Experts of a small language model.
Size: 12 layers, 54.5M parameters.
Experts: 96 experts in each of 6 layers, 64 GeGLU neurons an expert, a softmax router, a shared expert of 128 neurons.
Training: a variant of Adam for the experts, 613M tokens, 6355 steps.
Below are experts of layer 5 (counted from 0) of a mixture-of-experts language model. Rows are named router (the router's row for the expert), gate (a neuron's input weights, with its number), up (a neuron's input weights, with its number) and show model dimensions 64-127. Each number is 500 + 50 x the weight over its row's rms, rounded and kept within 0 to 999. Numbers have three digits each.
Before each expert's rows: a language model's description of what the expert responds to. This comes from a sample of Wikipedia text that the model never trained on.

# expert 52
It responds to: Clause boundaries and conjunctions. Commas after years or nouns and clause-opening conjunctions like when, while, that, if, However, as in "Since 2003,".
router:509450427560427585476501462503456579482494511484495529471560516581558446533572481503553526579411562522466469537497517485412457515423581493521484514492568456541481442522461505466490529590426448
gate0:416462482509454501376549617469479526452547529509538562403538508543491464436529492424510485422459495464541493539448521528502504490505553458504525479444393590510480531498485546443478473546474550
up0:519481508473463485577574541469446517426441443471467472483614583471498540453489421428557457491475420424436495526518461457528535500436465371513542436514511555525499533537533510501496431525471444

# expert 49
It responds to: Name-internal fragments. Word-start or middle pieces inside proper names and place names, often after St or C, such as St-ac-ie, McC-ull-och, Deer Lak-e.
router:504538505545532542479496575476489459516488581521529478445546448483466461451428407448502397360515403488550509469504464593577447507588504558489478424447447471538499530559497492584563520422479568
gate0:504474489536521488430550497471474510552534531465482493455501444477577484445376489586565544449501440488559562426520445560460497551492507505453406565560506506469470450466519480505550418536473515
up0:495545419425462564568501572495497500549547389491490569475449463589520525437507466519459445529541550503428413492425449495447415528393508506461445440573512365564467546502585456507433477511511466

# expert 30
It responds to: Pieces after initial capitals. Pieces after a capital initial in Indian names, acronyms and codes, like up in Gupta, EC in SECTION; also the article a.
router:464451522452577431502455486498426479456591473546543544508517480473421486516545492554491426423451397484570406435546538499622465577579479515531510528473431486543442492513529414568521411484389459
gate0:503458481575534500469518582470494511552514433504550576470492468422449590524412472520473477523435490561525454489538506496508500506597456546409489461584433496537463564527512548468564424512503440
up0:495596398436553552463518497542430415415583477448492418529489526516574496453533489509524557447477502412408541420535511502542462502537605577566468398569551382535532418583549447484464499523449507

# expert 45
It responds to: Name-internal syllables. Middle word pieces like ary, ay, ah, iny in personal and place names, often non-English: Acharya, Ndiaye, Mary, Pinyin.
router:536598555482490495488544443596461526508607568518531535506424513529516439534523447581544558466569613539469559422493520533525459521439391403506531469461528467497548448497585472560509481443487500
gate0:459556525591417551466567498533498544495496506556543586525532577478511565416443472451610414550472498489479452546451598557571528512400519486559503505480402504499472435450476494486500473499519562
up0:562516509463497586544510530446411571491493487522532537543501529585499464479525482423486547529583532485491510510474558441493520617551513584467485551554532514541444426567511588567521470525536467

# expert 58
It responds to: Dates: months and days. Month names and the day numbers following them in dates, as in January 4, September 11, Born: November 18.
router:464589446458461432470598443457496588538452519542509432451515487479457475465500554430527529506460583593493541519525520468467525559444488514477486472412546451577541376556472489555531463444511455
gate0:512472584503477552518578574436522552441464493582506578467532599459485506574469422480550536466502436595570438579442476547444415458539567561497532518576436526505595419426428500570521402582454457
up0:539553494495474566503504520593467504454454453477460484537411509573444408396425534459450454495500454399456455482482481555456453479475488548529607495464497510422492452412458466506544480452553464

# expert 47
It responds to: Pronouns and Indian names. Personal and relative pronouns like his, her, she, who, which, plus inner pieces of Indian names like Rajak-um-ari, Bharati-ya.
router:553462513464517493441523450524447598541550573461548513598422518496388510573459456425451514568441496509446483443558498415533532505450380533540522481513534574545489561510539479487482498486464447
gate0:451481502573497492519479491503557589506479498381495535452489497478480559498531491439556560570430498543482447561424494540514458446532478503468520549548465544541469552469454452543484488573523604
up0:499533421470476416470534511487422540553502458472472535550522426555515468552594490474521478570462520539438469476414566428474542558487521582533565506506433502501516512534468430464512485463398598

# expert 42
It responds to: Inner syllables at, ab, op. Inner syllables like at, ab, est, op in words like grammatical, nesting, kidnap; also prepositions on, behind, inside.
router:530459440476465533491574473557474504450553523529557513464634426405492511520507441403521414587483530564472459592495461449561552436564468401569537590533502564430582539596579427410573569514488551
gate0:527428473486475533472520504486508466521506463542509555447549490472456503432573525444530520478392475510499463520475478520431625515538490448540521553562471525481616472492485534555532490609451543
up0:511537389547533539591439485512551512529500483485515438423462543420508559395433506510529454488522502510525454416518575421484446537511437445554507510487584424516457449482486412521545523487557549

# expert 46
It responds to: Music chart capitals. Capital letters and word starts in music chart and discography tables or credits, such as SoundScan, iTunes, (SNEP), Billboard, R&B.
router:457393508459448537498444572464535461444487482444559505547528481471586554538428531471488410505589469550550537480519503521567517530563506498522570539518423478500454532474482537587487491527496519
gate0:466546604497507475542505462478548504464492459467406487477597522426477482488435515402450446522485470541540443472565588546572497540516600466550449511498511478403543519438384568497499561558571440
up0:509497499423526500529519576467441428473536498475528480562536547493505469384475453405503481410498534462479523494550493407470511543564529545601517567497493519582459603530546499517453427443430545

# expert 38
It responds to: Foreign name letters. Single letters and initial consonants in transliterated or foreign names and LaTeX, such as w in Hwang, Kw, Gw, Japanese kana.
router:447498526448500478458509490547528562490527535566479611479560509467501564466453551475495470462474465541451507486547477419544519511479544507568488605514522543542466515580580444507481516499416495
gate0:393624489541532589431538456483471580470437498502503556487524449422510536431476530494469546490469425509471466482543496464429482563468443533575489536533457538475464520480440497584456417532519535
up0:502435413486460483493475597533519422483603509529399543455485547563520518453493432535586555513480433491538400429505593440493484433513469455396485457497520509607423496519539519540478598519461542

# expert 36
It responds to: Pieces in Japanese/Slavic names. Inner pieces of Japanese, Russian and other foreign names after T, Y, K, M, like t in Tuktamysheva, Hirota, Tak, Yam.
router:444587556449570535480564446432511509494522566447482553440450491496437404522512567577545434495498487581480507423514524380574497445569520536609464542474496524446498459558602482447499554501439532
gate0:448473515452446573484536500532490534471448475556490543555539464411464555480444509509376433469598499512562514466529520503550510550538539567520444553563381556490499498444462488589469505537516479
up0:559459448572457523527473544567525502532468411538549516548455622549567447432547439478636527556469498474567568517525540541517544473483474468478514433456521470481522496517536438485531451484599545

# expert 37
It responds to: Foreign and title words. Opening word pieces inside quoted titles or foreign-language phrases, mostly Spanish or French, such as de, la, en, qu, The.
router:531409566526495552472517542540436508543539544468545556529552352477413515543517561436511482478508553566551516496464544518586497481578433507358549525602490549516453553521510501559528471527506451
gate0:462482460603478533491520538510573470461404544473506620416493469564505550529481499511487562573505462576414378498444503521454535554446501369542513567565416543555536463492439464496527494561459558
up0:475443424532524523465514550499468486556476506497449546595541498509475465490508544442498566499499514456503578545484483507587570528502465502458493454551448474462436429546469438509468502506446534

# expert 34
It responds to: Mid-word place-name pieces. Inner word pieces of place and proper names after an initial letter, such as Co-omb-ahbah, Fre-ep-ort, and the ″W of coordinates.
router:443549492502544535530415552599426497489496571495576479580583513473370560475456459447547453496433479564457436534556500445460461482567518474508575475498442492481467557561497504526517576505447610
gate0:452496443430426532497447549475462563566536447460445465501513480436492535488520454435501496558496438498502397461405455522413439546537425503414469571513515546512541526494471499597521437520471492
up0:416489422454419510427360483437491517530550573466552484522517472527429529459497506474536509477483482515562488456503510440517500427510507593568485458450549454514410518506516441544547507621489562